Weights of a small mixture-of-experts language model, trained from scratch on English Wikipedia.
Size: 10 layers, width 160, 40.9M parameters.
Training: a variant of Adam for the experts, 730M tokens.
Below are experts of layer 7 (counted from 0) of a mixture-of-experts language model. Rows are named router (the router's row for the expert), gate (a neuron's input weights, with its number), up (a neuron's input weights, with its number) and show model dimensions 120-159. Each number is 200 + 30 x the weight over its row's rms, rounded and kept within 0 to 999.
Before each expert's rows: "gets" lists some tokens that make up at least twice as much of what it gets as of all text. This comes from a sample of Wikipedia text that the model never trained on. Tokens count by the router's weight.

# expert 103
gets: "ar", "ath", " Car", " ear", "em", " part"
router,205,161,204,208,218,206,197,229,190,174,198,233,242,160,251,223,216,204,134,177,157,207,285,212,202,167,244,222,243,203,198,216,249,232,179,204,194,236,207,214
gate0,208,203,237,199,199,233,221,216,179,211,197,223,217,171,269,207,189,218,150,180,175,262,173,199,139,181,209,205,225,130,206,201,174,291,156,192,209,195,215,158
up0,191,199,194,182,261,286,251,214,176,207,239,236,148,162,210,196,195,140,171,178,215,221,230,190,160,165,203,189,245,157,199,202,184,242,185,223,197,235,194,174
gate1,205,166,212,198,207,175,177,240,233,220,235,167,171,213,183,182,178,183,172,216,175,265,207,157,241,238,216,201,213,206,250,225,216,203,223,247,170,205,220,201
up1,187,211,245,216,193,154,205,206,220,166,252,220,230,193,253,196,230,173,209,211,202,227,190,173,161,265,238,231,240,189,206,214,202,217,206,158,166,185,274,222
gate2,133,173,226,177,223,245,194,190,237,214,187,139,164,178,193,164,165,216,177,155,222,216,209,200,173,210,202,172,168,249,224,201,139,193,211,195,183,184,217,220
up2,183,200,187,176,184,232,236,217,231,170,205,208,204,188,186,191,167,211,190,243,168,207,172,252,155,173,191,159,200,189,260,212,210,219,198,226,200,137,172,193
gate3,238,272,181,209,181,146,211,214,231,196,204,135,196,143,214,187,228,202,198,172,263,229,205,203,226,206,200,230,217,214,180,167,192,224,178,212,124,165,226,191
up3,199,236,234,203,198,154,223,151,197,227,238,212,242,252,250,244,157,166,189,230,201,192,197,179,182,221,219,174,203,234,205,193,170,164,186,183,213,200,215,211
gate4,228,195,212,188,240,187,148,165,253,158,229,221,170,205,168,140,160,181,188,186,197,177,180,215,174,219,197,176,195,252,207,236,186,183,156,193,168,190,192,173
up4,161,202,185,194,156,178,199,245,169,240,166,128,220,185,216,230,234,205,225,183,229,215,174,215,236,215,157,250,232,185,225,158,164,200,238,205,207,214,190,231
gate5,189,234,213,185,181,211,224,212,193,264,174,210,219,182,171,183,193,180,246,214,221,197,194,167,179,132,152,215,202,170,215,204,191,197,206,192,178,203,216,185
up5,216,221,213,175,229,214,188,225,211,247,187,194,219,206,162,168,170,142,220,230,240,212,219,176,167,159,110,196,180,228,224,208,211,211,188,176,165,223,192,209
gate6,168,208,205,197,175,199,149,121,160,205,184,221,187,154,172,215,203,195,184,145,208,176,195,215,201,213,256,147,205,148,192,149,207,189,195,226,235,260,198,198
up6,200,208,246,258,197,209,200,218,203,231,195,168,263,202,240,203,229,257,199,164,218,208,165,152,186,209,204,194,244,176,221,142,199,214,174,216,165,199,209,259
gate7,225,241,202,206,215,206,247,166,223,191,182,267,234,133,215,230,228,201,202,183,221,208,205,197,197,181,203,218,215,177,172,271,148,212,175,169,186,208,152,203
up7,206,248,217,167,174,172,263,218,200,232,172,261,190,157,220,178,199,190,189,170,218,256,173,227,168,206,212,225,186,211,216,195,222,218,217,226,206,124,185,202
gate8,170,158,231,172,239,173,251,222,207,167,200,203,170,260,202,210,176,172,184,246,247,261,208,172,206,189,244,170,184,240,226,183,157,246,199,193,190,195,187,233
up8,210,215,176,199,190,190,193,145,202,198,203,196,216,213,193,230,191,204,218,286,209,164,197,228,207,233,165,138,162,213,177,182,194,237,189,190,161,220,177,170
gate9,167,181,202,174,247,208,184,230,212,214,232,126,177,233,245,179,154,171,152,176,209,192,206,228,169,168,228,185,207,217,271,167,220,187,200,265,228,167,209,210
up9,171,196,223,160,266,217,226,222,193,250,230,152,195,210,215,207,196,149,158,155,177,203,228,228,164,175,237,172,238,215,186,200,190,236,217,277,206,166,221,188
gate10,223,263,193,181,234,174,146,212,193,180,241,240,168,193,213,169,199,197,183,222,150,253,201,199,187,258,172,201,197,191,186,180,159,248,191,211,159,151,232,199
up10,156,189,233,225,171,161,159,195,224,218,199,181,210,185,167,211,160,179,188,153,239,204,197,210,260,197,218,205,131,229,286,177,214,132,245,174,237,223,157,180
gate11,241,214,151,203,216,195,213,198,194,145,214,233,213,200,196,235,216,233,206,211,162,223,206,197,199,212,271,207,184,158,177,183,198,212,164,213,153,135,146,187
up11,255,205,266,210,209,182,200,172,227,161,154,230,228,138,233,190,220,199,191,157,214,171,166,205,106,224,183,219,250,227,149,258,218,197,199,180,204,210,194,282
gate12,204,173,224,233,244,232,201,203,186,198,148,252,247,224,178,231,128,232,191,214,174,184,126,184,207,177,243,229,192,176,174,172,246,209,259,189,202,188,249,196
up12,215,222,185,184,170,240,203,188,210,181,230,168,155,195,169,136,237,208,212,245,192,239,245,220,241,237,199,171,195,215,146,203,209,202,204,209,235,254,139,205

# expert 20
gets: "er", "ation", "ction", "or", "ice", "ion"
router,188,211,184,234,199,176,225,193,198,196,182,216,208,206,230,182,197,207,176,154,214,197,171,176,220,225,140,173,168,117,241,215,192,196,202,186,161,180,167,281
gate0,211,173,173,179,230,234,113,253,213,195,172,160,234,177,222,155,231,241,239,136,252,251,236,143,194,182,189,210,203,265,206,188,190,153,169,181,286,233,169,175
up0,190,170,200,184,204,184,216,250,185,180,238,149,158,146,167,205,242,207,162,170,217,193,200,156,240,176,189,200,197,245,215,234,167,232,168,209,168,177,171,209
gate1,194,183,192,235,228,146,152,164,219,266,226,199,164,175,224,207,268,210,198,155,199,198,217,194,177,144,174,195,165,253,169,217,204,262,155,177,217,195,238,222
up1,211,204,182,245,224,182,260,220,192,192,197,229,253,172,202,236,204,183,172,196,201,198,185,298,202,167,207,192,202,265,221,170,286,206,246,208,223,157,274,149
gate2,236,174,234,199,228,190,220,264,204,221,226,142,199,204,161,197,214,197,209,232,129,226,182,255,230,266,210,212,213,208,138,195,215,144,206,244,230,232,177,177
up2,206,210,158,172,245,189,176,192,215,209,177,231,194,221,168,214,186,183,217,194,232,205,223,192,191,225,191,218,237,181,202,167,190,235,178,189,118,151,144,208
gate3,193,174,258,217,212,184,260,254,175,225,226,191,142,174,194,218,215,207,237,215,193,184,204,234,177,202,232,171,187,202,167,178,116,234,193,170,229,210,199,269
up3,188,185,248,232,227,191,224,234,206,258,234,171,155,196,245,201,189,216,214,229,196,206,235,178,156,204,219,201,178,194,199,218,162,196,170,159,212,209,190,240
gate4,215,218,214,190,219,253,250,194,182,161,189,213,161,164,209,208,232,166,228,215,256,182,227,196,170,168,181,179,191,156,202,194,252,233,237,212,213,248,156,223
up4,185,222,206,227,157,190,228,183,192,229,239,197,219,230,205,215,174,203,149,222,167,117,203,144,234,179,219,223,198,197,198,198,177,212,176,177,215,186,232,176
gate5,224,215,259,224,216,205,132,208,151,165,174,194,255,155,202,187,187,243,267,183,188,225,175,192,190,187,233,181,211,175,230,185,176,210,241,203,164,188,187,183
up5,244,184,176,168,206,139,209,178,193,212,229,236,166,252,200,240,224,197,158,190,179,201,183,220,285,233,240,176,212,197,213,231,221,213,172,257,194,230,228,213
gate6,170,180,233,179,222,186,215,164,163,244,199,217,131,181,192,203,152,172,210,248,235,184,236,167,220,174,168,133,167,241,200,167,183,136,226,261,138,240,197,226
up6,179,125,210,186,198,174,153,167,167,203,175,189,167,88,167,178,165,204,219,215,196,170,224,199,196,237,180,151,157,215,228,222,226,145,210,183,194,218,194,239
gate7,195,200,150,190,166,234,184,229,169,205,167,180,238,212,157,188,167,131,140,192,263,179,221,253,193,228,202,189,136,209,209,163,229,211,207,235,171,216,174,183
up7,203,215,200,172,180,225,181,163,196,148,136,183,165,168,153,180,177,200,196,189,191,227,216,236,199,180,183,199,174,213,153,166,262,172,192,192,209,221,179,218
gate8,202,251,197,157,208,237,225,209,184,270,191,176,188,251,196,190,226,221,261,194,201,238,233,179,173,223,149,184,198,162,209,170,181,199,214,148,193,232,209,141
up8,279,223,248,179,157,189,241,177,171,141,237,209,157,208,260,193,197,172,197,188,202,190,157,200,201,193,219,217,229,208,177,165,267,191,242,181,218,137,144,249
gate9,233,201,243,158,170,152,219,187,185,185,191,183,192,135,207,184,203,160,217,179,228,174,152,204,171,248,189,253,190,162,194,169,204,200,213,211,229,163,150,195
up9,241,234,236,165,174,129,210,185,197,171,187,175,191,151,208,218,149,166,198,146,256,148,179,222,169,256,183,200,178,159,179,135,192,207,216,192,191,185,177,204
gate10,163,194,203,210,197,184,209,232,251,222,168,187,168,197,186,186,200,229,150,233,207,230,242,212,167,144,161,181,177,217,191,170,214,160,202,186,215,201,230,186
up10,179,164,228,212,164,235,214,219,178,191,269,130,238,210,187,188,166,155,213,209,187,225,199,256,217,195,209,249,213,255,165,195,198,241,256,188,216,206,140,203
gate11,248,229,192,222,192,231,170,170,190,159,176,220,220,210,162,164,179,260,228,202,225,250,142,244,198,186,211,213,244,162,211,168,175,246,226,247,270,211,217,162
up11,162,177,181,187,190,164,227,161,213,190,197,186,228,213,256,201,214,232,220,235,192,175,280,142,244,195,198,182,236,175,256,211,195,194,172,157,145,210,145,166
gate12,175,142,172,239,190,197,158,283,206,203,197,178,213,235,207,222,166,182,221,213,230,245,176,196,184,218,235,265,258,190,235,206,189,175,153,233,206,163,258,198
up12,268,156,221,182,202,190,206,181,194,133,242,143,215,171,198,232,174,173,188,179,191,171,259,229,213,283,227,123,157,232,215,157,221,189,227,173,196,218,154,188

# expert 69
gets: "er", "i", "ter", "son", "her", "en"
router,124,195,193,205,165,190,207,208,191,236,158,174,179,225,180,218,157,179,207,196,166,195,199,228,205,176,175,174,209,205,221,201,188,186,216,182,163,175,184,226
gate0,191,198,159,178,156,171,227,172,201,180,213,217,257,154,177,226,216,212,204,189,173,157,190,253,173,156,219,188,190,229,190,211,172,225,222,192,215,246,204,213
up0,160,144,194,222,188,228,249,210,146,124,194,169,195,208,208,177,187,233,218,198,235,165,229,215,159,158,169,228,182,212,266,190,231,167,179,201,201,226,207,184
gate1,200,174,180,203,217,194,161,224,175,158,246,194,230,181,189,199,204,211,254,199,161,245,101,179,183,181,233,211,173,141,139,252,218,171,209,212,204,161,185,184
up1,186,174,149,181,207,202,185,200,172,178,275,222,222,190,161,215,152,187,227,182,224,231,175,186,213,181,206,168,196,136,222,219,171,164,193,249,234,208,212,238
gate2,200,162,206,222,140,219,155,194,195,160,205,218,237,181,195,234,188,176,155,170,214,185,182,226,176,167,186,216,112,201,197,196,200,256,205,191,194,189,210,207
up2,247,204,189,230,217,176,180,220,210,220,249,217,150,239,162,173,177,213,230,236,166,151,238,184,180,207,203,186,215,260,201,180,159,234,169,212,185,211,259,190
gate3,205,181,207,191,158,238,201,229,182,220,199,208,211,206,185,228,180,239,204,227,175,245,179,147,260,203,251,205,235,238,213,177,168,184,250,160,203,224,250,211
up3,225,197,207,225,272,185,232,147,207,186,223,196,205,142,226,176,221,211,202,227,247,211,222,226,131,241,151,202,230,186,179,246,215,172,183,206,218,146,199,195
gate4,185,179,220,157,243,235,183,238,192,196,238,164,208,175,170,200,155,150,208,177,152,198,172,210,162,242,213,242,239,243,249,221,210,137,215,177,233,186,174,194
up4,185,166,193,177,247,179,174,236,225,203,217,225,170,157,134,177,149,176,189,221,176,167,188,227,212,148,241,202,262,236,207,170,158,165,195,197,178,234,218,197
gate5,179,143,223,219,249,185,189,166,218,138,192,183,173,244,276,207,162,170,210,214,170,172,209,229,179,217,130,199,151,199,197,156,228,204,191,206,215,157,228,182
up5,150,236,164,200,264,239,167,238,257,241,219,209,169,227,195,227,223,257,145,144,187,198,199,214,221,189,220,225,179,221,187,189,197,204,160,241,170,234,200,192
gate6,214,236,149,142,237,197,212,173,191,203,218,246,124,195,220,176,206,197,178,196,264,186,266,204,262,192,194,214,222,170,212,181,234,182,190,243,233,146,169,199
up6,204,186,236,212,202,214,240,199,249,180,205,215,300,245,199,196,166,248,184,227,214,244,128,193,168,176,180,194,204,205,151,206,118,185,208,173,200,252,250,176
gate7,199,122,200,179,160,205,202,206,203,181,200,182,184,253,251,204,131,216,191,236,216,266,176,213,135,210,207,200,204,230,192,256,246,231,195,160,219,195,203,133
up7,180,183,221,201,205,188,170,251,229,193,192,199,157,212,237,209,118,196,225,197,179,268,200,214,175,190,249,186,168,239,224,207,285,198,237,153,212,182,193,204
gate8,231,190,208,132,243,197,220,179,218,210,203,270,169,203,202,243,200,238,210,224,186,204,207,216,187,172,233,170,236,135,188,213,257,206,184,209,195,228,160,198
up8,194,236,231,170,199,209,205,270,188,250,203,183,201,183,183,197,251,191,159,163,240,205,156,214,220,209,257,198,193,193,267,186,211,168,236,194,194,147,193,143
gate9,254,204,206,165,199,254,176,227,268,202,237,218,184,191,187,182,259,197,212,206,243,187,171,177,161,211,198,203,257,242,158,156,193,216,212,168,160,232,209,226
up9,232,208,204,216,188,127,182,186,182,190,201,152,175,216,218,228,198,211,200,162,148,247,186,191,233,234,206,203,152,238,132,176,200,156,159,173,212,134,225,221
gate10,213,190,181,194,232,213,187,203,236,166,212,231,239,188,188,215,165,187,231,222,149,166,208,252,236,227,164,153,198,144,210,145,222,180,229,232,209,171,233,218
up10,166,149,199,224,238,199,143,227,198,230,217,240,281,177,188,176,198,201,194,193,190,183,231,247,172,195,252,217,221,229,182,245,247,177,162,222,193,186,177,165
gate11,194,226,206,227,196,216,199,164,225,203,206,175,214,214,211,231,244,170,170,220,204,229,243,219,265,188,177,184,153,243,204,171,241,226,198,191,217,165,215,142
up11,185,173,227,192,184,166,245,201,190,176,193,220,208,162,269,207,209,209,247,174,187,179,156,198,140,187,200,219,224,187,191,177,219,217,142,166,187,196,194,244
gate12,190,206,206,191,246,243,183,214,223,219,163,172,140,185,206,246,246,176,213,166,198,157,161,216,161,219,190,171,188,220,184,204,212,186,181,152,203,166,215,161
up12,200,147,197,171,181,176,228,235,194,186,246,242,193,183,199,190,176,206,189,186,198,241,163,242,212,207,175,224,235,188,186,156,206,252,193,193,242,193,188,209

# expert 68
gets: " in", "orn", "1", "2", " of", "5"
router,187,222,177,201,199,203,210,209,163,213,215,191,202,217,180,188,265,226,171,155,191,172,179,217,213,229,225,190,189,225,226,217,173,199,216,174,184,229,264,184
gate0,183,191,125,182,189,183,235,204,204,178,222,234,232,181,177,176,233,240,150,149,249,235,175,248,219,176,129,182,199,196,211,216,179,243,198,230,226,217,226,221
up0,223,178,200,204,209,218,207,253,194,150,168,197,166,192,179,162,156,211,226,252,152,217,200,247,190,210,190,245,238,228,156,194,256,154,214,156,223,232,215,191
gate1,201,181,284,168,159,203,276,165,157,210,172,171,221,202,210,222,232,231,224,204,293,145,149,183,195,220,218,196,215,241,206,191,260,164,208,190,224,180,229,194
up1,176,196,214,162,216,232,208,180,189,181,219,187,209,201,201,165,163,213,225,205,251,203,155,218,218,184,193,169,187,232,171,155,199,158,258,168,250,227,180,200
gate2,209,186,227,245,187,185,207,169,197,240,136,196,209,191,234,240,236,150,176,186,241,206,147,203,211,173,143,189,199,196,204,189,177,248,163,203,178,199,238,192
up2,208,189,177,178,161,210,215,186,165,194,232,206,156,221,198,169,220,192,174,188,179,200,203,151,170,217,220,198,167,197,214,206,201,174,221,178,211,206,154,220
gate3,196,205,252,143,106,227,221,182,167,200,139,217,177,153,234,222,182,187,159,161,244,162,222,177,211,214,188,218,223,184,206,182,213,234,174,164,186,183,233,190
up3,265,197,160,250,224,161,192,239,262,212,255,209,210,222,209,214,176,180,223,260,188,229,188,192,203,182,175,194,176,212,185,227,199,150,255,224,258,174,148,236
gate4,153,206,173,182,179,251,226,219,164,207,133,252,234,170,199,240,219,208,160,165,227,240,173,220,218,172,178,175,218,221,206,177,259,191,225,195,184,270,225,226
up4,178,227,176,163,199,233,187,220,149,215,163,197,186,145,212,240,188,157,203,148,193,230,181,212,178,150,177,194,227,214,197,134,205,214,222,184,173,243,222,223
gate5,185,163,188,180,189,179,200,198,207,209,152,233,191,211,158,203,186,167,132,170,219,167,169,151,217,189,163,241,203,171,198,183,181,219,185,212,200,212,231,232
up5,169,172,188,158,228,139,227,191,241,186,214,138,164,143,185,194,231,207,228,185,236,149,181,198,182,194,193,200,163,211,167,179,227,184,201,201,193,188,176,251
gate6,207,145,207,209,196,160,195,176,150,190,192,203,234,194,179,216,267,206,201,196,162,236,200,225,198,153,168,195,201,172,223,177,153,174,228,231,206,202,197,220
up6,200,231,217,176,174,166,210,176,235,219,169,260,170,188,207,208,189,184,164,163,239,169,207,184,275,198,238,201,199,211,189,202,255,196,224,220,216,163,189,241
gate7,220,141,195,220,213,191,199,209,216,167,240,192,231,204,183,232,151,158,232,216,190,178,187,200,249,222,206,222,262,204,206,178,163,175,210,194,196,214,148,180
up7,187,207,181,229,235,162,257,195,248,227,201,178,249,215,198,171,215,165,224,180,226,155,223,208,219,164,161,183,261,182,210,230,190,227,141,198,247,157,195,217
gate8,253,212,172,154,180,181,187,162,197,210,196,151,140,231,231,243,224,183,191,216,172,210,205,214,158,257,218,174,199,195,226,199,202,139,225,113,214,179,147,178
up8,183,195,180,134,165,206,175,142,200,240,205,145,142,242,245,210,214,155,164,202,231,203,216,214,227,243,227,149,195,217,238,238,176,139,228,111,227,171,199,197
gate9,172,185,243,225,230,221,227,181,180,224,199,190,220,222,225,183,191,170,260,189,232,146,221,255,174,195,194,186,171,230,221,223,221,170,202,205,207,217,182,213
up9,141,178,276,229,258,211,162,231,186,193,179,185,217,240,196,217,211,231,227,171,208,158,223,203,154,234,181,162,132,236,225,187,254,211,203,161,214,178,215,191
gate10,176,195,207,178,241,273,240,183,187,173,158,224,221,209,277,210,233,199,176,241,196,224,213,158,192,212,238,144,191,212,148,178,236,296,175,210,188,206,208,218
up10,120,166,184,223,233,220,192,228,173,186,236,165,170,169,203,178,234,134,162,142,215,184,245,205,182,183,266,228,204,228,212,197,197,203,164,218,215,201,233,189
gate11,236,192,255,173,173,240,211,186,145,224,172,239,165,172,212,200,196,207,197,159,178,165,182,185,211,172,178,180,231,183,224,166,193,195,150,205,184,166,246,227
up11,263,215,206,154,146,204,182,219,173,226,235,269,168,204,169,197,185,181,218,170,200,181,184,169,202,160,174,177,263,194,213,192,176,201,158,217,218,235,195,205
gate12,212,198,188,249,143,210,210,266,243,233,203,246,204,220,217,217,188,190,189,241,156,165,223,226,194,224,175,173,237,216,230,207,228,255,196,187,155,239,212,187
up12,255,206,180,203,238,256,233,230,206,201,181,140,197,184,219,244,189,235,175,256,203,183,205,180,198,234,174,152,238,175,222,154,238,280,185,235,183,230,185,175

# expert 63
gets: " in", " again", " of", " Sw", "ince", "t"
router,196,203,168,186,262,162,193,189,226,225,234,184,153,155,186,164,186,168,234,187,202,159,174,167,183,270,225,254,158,219,171,222,149,213,181,182,216,209,195,220
gate0,248,187,173,171,221,116,176,156,192,224,167,228,185,207,226,220,216,158,183,168,218,187,217,172,235,152,180,147,154,190,247,165,190,189,183,165,182,181,222,239
up0,181,220,178,186,171,184,272,207,221,186,187,188,207,202,183,210,234,222,179,214,151,242,177,185,170,204,214,229,200,231,212,196,237,166,180,220,209,169,184,170
gate1,170,165,201,231,213,208,122,167,197,211,220,228,152,213,207,162,190,199,214,250,213,178,226,190,195,144,153,239,231,189,197,216,195,184,176,157,215,209,178,152
up1,219,218,192,205,171,233,215,218,249,265,193,193,161,225,210,179,230,187,167,217,273,228,223,186,208,201,179,212,224,169,215,187,188,197,178,221,236,208,175,200
gate2,184,228,159,186,267,205,186,151,297,221,192,202,221,233,196,203,180,180,193,206,241,228,190,204,175,193,251,195,176,199,231,232,230,155,176,282,173,223,203,206
up2,209,205,180,204,204,201,161,204,219,251,253,205,202,207,187,221,172,155,189,151,192,218,241,219,180,200,160,234,203,196,236,182,169,184,216,176,222,213,197,176
gate3,212,201,145,221,174,169,195,232,194,182,150,230,224,238,237,244,220,193,189,158,154,213,181,235,202,159,201,237,191,203,238,246,155,197,133,201,254,264,216,185
up3,232,173,153,228,220,171,190,215,201,221,149,196,214,228,205,238,268,158,209,209,189,192,169,223,197,133,184,228,194,213,219,193,161,212,176,199,206,243,265,201
gate4,199,223,198,216,189,182,211,232,207,182,207,166,214,223,211,216,246,150,235,198,169,179,186,127,220,156,202,233,196,180,229,209,198,251,190,193,232,196,210,185
up4,174,131,154,221,149,197,234,233,151,168,165,221,204,230,182,197,198,224,205,223,197,216,164,185,237,187,174,218,235,206,188,171,187,158,166,224,201,226,211,234
gate5,239,219,212,220,198,243,184,208,209,191,198,166,247,192,192,184,211,200,186,167,262,190,202,181,161,202,208,127,194,192,221,210,175,196,199,213,142,215,216,245
up5,174,221,179,218,183,172,182,177,168,180,206,221,177,193,179,191,151,164,223,228,215,209,251,198,205,216,241,235,216,194,214,182,252,234,159,156,269,193,121,165
gate6,189,253,239,193,251,201,165,187,240,157,189,174,165,190,245,240,238,208,212,182,217,244,145,170,180,212,186,212,189,190,232,221,220,217,197,236,214,239,191,216
up6,185,174,198,235,197,213,221,244,188,200,171,255,211,224,234,211,161,182,219,189,234,170,224,210,193,156,203,169,174,184,192,167,215,240,214,198,187,207,260,244
gate7,272,187,232,149,185,228,214,187,206,163,228,205,187,230,235,237,193,215,221,258,153,216,218,180,198,282,209,133,202,192,186,195,201,186,216,170,221,174,227,237
up7,200,182,221,172,188,190,203,161,202,197,221,183,189,197,168,215,185,217,196,266,175,235,190,180,159,221,226,158,187,182,179,180,206,192,195,212,203,203,180,163
gate8,169,229,214,172,208,201,146,210,191,209,171,199,194,150,188,184,185,184,209,186,202,225,221,228,176,210,199,218,189,170,247,192,202,211,188,177,212,175,209,174
up8,230,211,219,204,201,188,198,168,176,183,133,182,176,158,150,190,207,221,203,167,210,178,231,188,200,212,182,145,201,177,260,176,185,180,212,182,163,210,193,206
gate9,163,202,175,211,174,188,183,236,197,221,164,189,207,213,213,144,171,183,211,176,172,161,210,183,211,262,204,224,191,197,202,145,162,176,206,174,178,236,186,133
up9,188,206,173,220,240,289,221,194,231,193,263,218,193,216,182,167,166,239,187,189,196,226,223,237,171,224,233,212,216,230,199,210,160,211,206,217,190,137,228,270
gate10,211,240,236,183,179,158,198,167,182,194,267,227,218,177,182,225,162,237,231,158,190,206,202,168,270,160,252,197,176,192,186,186,200,223,230,244,220,198,189,242
up10,223,201,151,237,211,196,229,198,211,212,222,249,173,257,263,231,226,163,189,265,218,238,247,196,155,197,190,185,194,202,181,198,194,243,170,197,182,192,186,243
gate11,212,206,168,190,218,143,120,162,205,172,215,179,204,184,197,235,172,154,173,172,257,234,210,179,165,230,189,218,187,231,219,218,197,192,139,210,208,167,213,263
up11,173,165,163,164,193,211,161,246,211,214,226,223,182,213,210,218,229,154,184,172,211,204,179,196,168,248,217,231,242,232,208,272,160,167,215,249,225,207,216,200
gate12,184,181,208,162,226,202,157,159,188,193,193,180,195,173,188,230,164,181,192,155,154,236,188,236,185,214,228,177,178,219,169,173,236,260,183,219,208,241,191,195
up12,196,224,184,152,198,227,214,218,183,148,262,219,197,198,124,184,200,224,211,221,213,198,151,194,221,161,211,141,188,212,248,216,189,153,255,201,212,240,170,217

# expert 42
gets: " in", " In", "In", " from", "\\", " On"
router,209,206,172,174,230,203,228,200,221,195,215,193,181,220,193,147,241,189,239,179,183,185,163,186,196,200,243,258,188,206,193,187,167,218,234,205,225,288,180,217
gate0,211,171,227,176,204,211,171,208,191,180,164,184,218,205,218,183,181,234,194,123,201,186,229,187,281,152,232,168,163,213,235,215,180,144,193,154,228,207,215,237
up0,193,275,225,223,209,193,216,212,183,196,198,214,222,169,131,193,221,217,225,241,185,207,159,229,169,209,186,251,238,198,172,169,237,196,209,274,162,178,178,176
gate1,206,207,186,209,286,193,169,152,227,163,261,225,221,198,222,217,223,175,207,171,158,203,189,260,156,245,189,188,223,200,195,187,222,246,220,174,181,236,173,213
up1,170,215,160,167,228,201,203,171,221,227,185,247,211,174,197,228,201,210,161,200,192,180,250,187,149,240,237,176,197,214,179,193,233,243,208,161,128,200,205,234
gate2,221,216,170,188,303,155,165,180,187,240,206,242,226,227,225,280,201,185,203,171,160,210,201,209,191,191,233,157,165,201,192,246,211,232,187,226,162,202,181,166
up2,201,193,159,126,253,165,167,178,238,213,216,163,219,245,199,201,266,181,217,174,238,213,200,222,171,194,181,190,190,233,192,198,137,224,222,252,157,197,214,238
gate3,160,218,222,179,170,243,186,241,184,176,207,196,194,223,184,190,212,235,197,225,170,160,176,164,153,201,259,189,181,211,153,175,267,178,225,195,187,251,178,222
up3,214,184,222,194,155,164,219,218,156,229,169,198,213,205,198,233,179,161,213,161,180,176,174,206,207,200,210,162,209,208,192,208,163,261,236,176,200,209,239,251
gate4,298,227,212,189,183,198,242,250,148,186,203,168,160,137,169,215,210,219,202,154,181,189,202,223,198,250,239,140,215,177,196,211,252,248,225,216,174,162,118,225
up4,216,218,212,156,161,241,250,239,180,203,178,215,170,166,211,179,249,209,245,195,178,197,147,209,192,196,182,206,200,233,179,158,202,184,223,195,206,199,157,220
gate5,251,190,212,171,205,195,197,183,165,223,234,204,206,221,212,252,234,230,209,237,141,187,160,190,218,161,184,208,198,206,138,177,238,225,197,208,212,162,189,190
up5,265,228,240,146,165,157,212,197,165,183,200,241,194,164,191,210,212,194,200,248,181,199,192,195,189,241,208,126,169,227,175,207,179,236,240,147,182,162,185,228
gate6,175,215,195,236,236,171,196,202,194,208,207,184,165,171,273,197,172,189,183,180,229,196,185,175,200,207,154,204,168,178,232,236,206,211,175,164,185,190,172,223
up6,229,165,223,196,171,255,228,227,213,195,221,181,255,181,162,206,209,191,176,189,197,188,215,189,181,202,176,196,218,206,213,191,172,240,202,166,163,216,191,223
gate7,245,210,193,271,183,169,147,246,191,218,261,166,179,188,163,205,166,213,179,203,130,165,206,224,218,227,182,177,177,187,226,211,202,248,173,202,219,184,221,201
up7,215,238,185,127,221,240,186,189,166,199,172,236,253,210,232,214,160,163,203,203,239,226,213,234,157,113,252,174,162,183,184,177,182,174,230,194,131,253,147,189
gate8,247,219,212,227,160,204,185,232,124,226,196,195,163,185,260,178,222,205,227,220,233,243,238,248,145,227,183,233,215,196,206,250,245,252,199,226,192,196,205,202
up8,218,198,247,191,133,213,260,177,194,241,209,251,170,157,252,228,230,171,198,214,218,158,227,196,188,192,168,183,243,182,223,224,216,204,227,209,204,200,226,231
gate9,228,203,246,157,232,243,167,147,173,187,214,196,214,218,218,213,183,189,235,137,217,186,175,189,198,204,237,214,198,198,230,174,163,191,233,223,217,206,232,143
up9,188,168,236,179,230,117,174,197,189,165,172,279,284,212,186,218,209,252,169,185,158,220,173,212,236,159,297,190,243,174,229,204,199,220,193,225,202,239,194,196
gate10,230,256,249,186,177,214,130,186,219,168,159,190,170,161,207,208,183,140,220,198,187,209,160,193,198,200,217,180,204,183,181,157,246,180,223,192,195,241,160,224
up10,175,156,175,205,179,186,192,219,211,230,154,210,213,177,203,174,148,230,198,207,196,219,170,190,189,242,183,140,223,193,200,246,258,261,165,215,135,192,265,170
gate11,207,237,174,190,205,195,225,114,182,185,205,203,202,217,245,179,183,206,182,249,212,209,237,198,175,154,243,209,228,194,213,199,238,231,173,252,196,178,172,159
up11,168,221,134,229,171,231,192,234,169,232,165,180,218,238,183,197,234,227,210,199,203,170,261,191,284,199,207,187,201,167,226,171,229,188,206,233,233,220,194,218
gate12,224,233,224,206,236,164,160,253,165,178,137,220,248,209,137,242,177,175,217,207,173,207,164,212,226,220,217,191,148,209,200,188,255,241,264,217,206,190,196,209
up12,235,134,148,209,207,253,210,206,211,218,227,177,180,183,253,145,222,196,231,200,199,214,205,192,224,245,191,239,258,198,206,177,134,162,209,223,202,204,223,171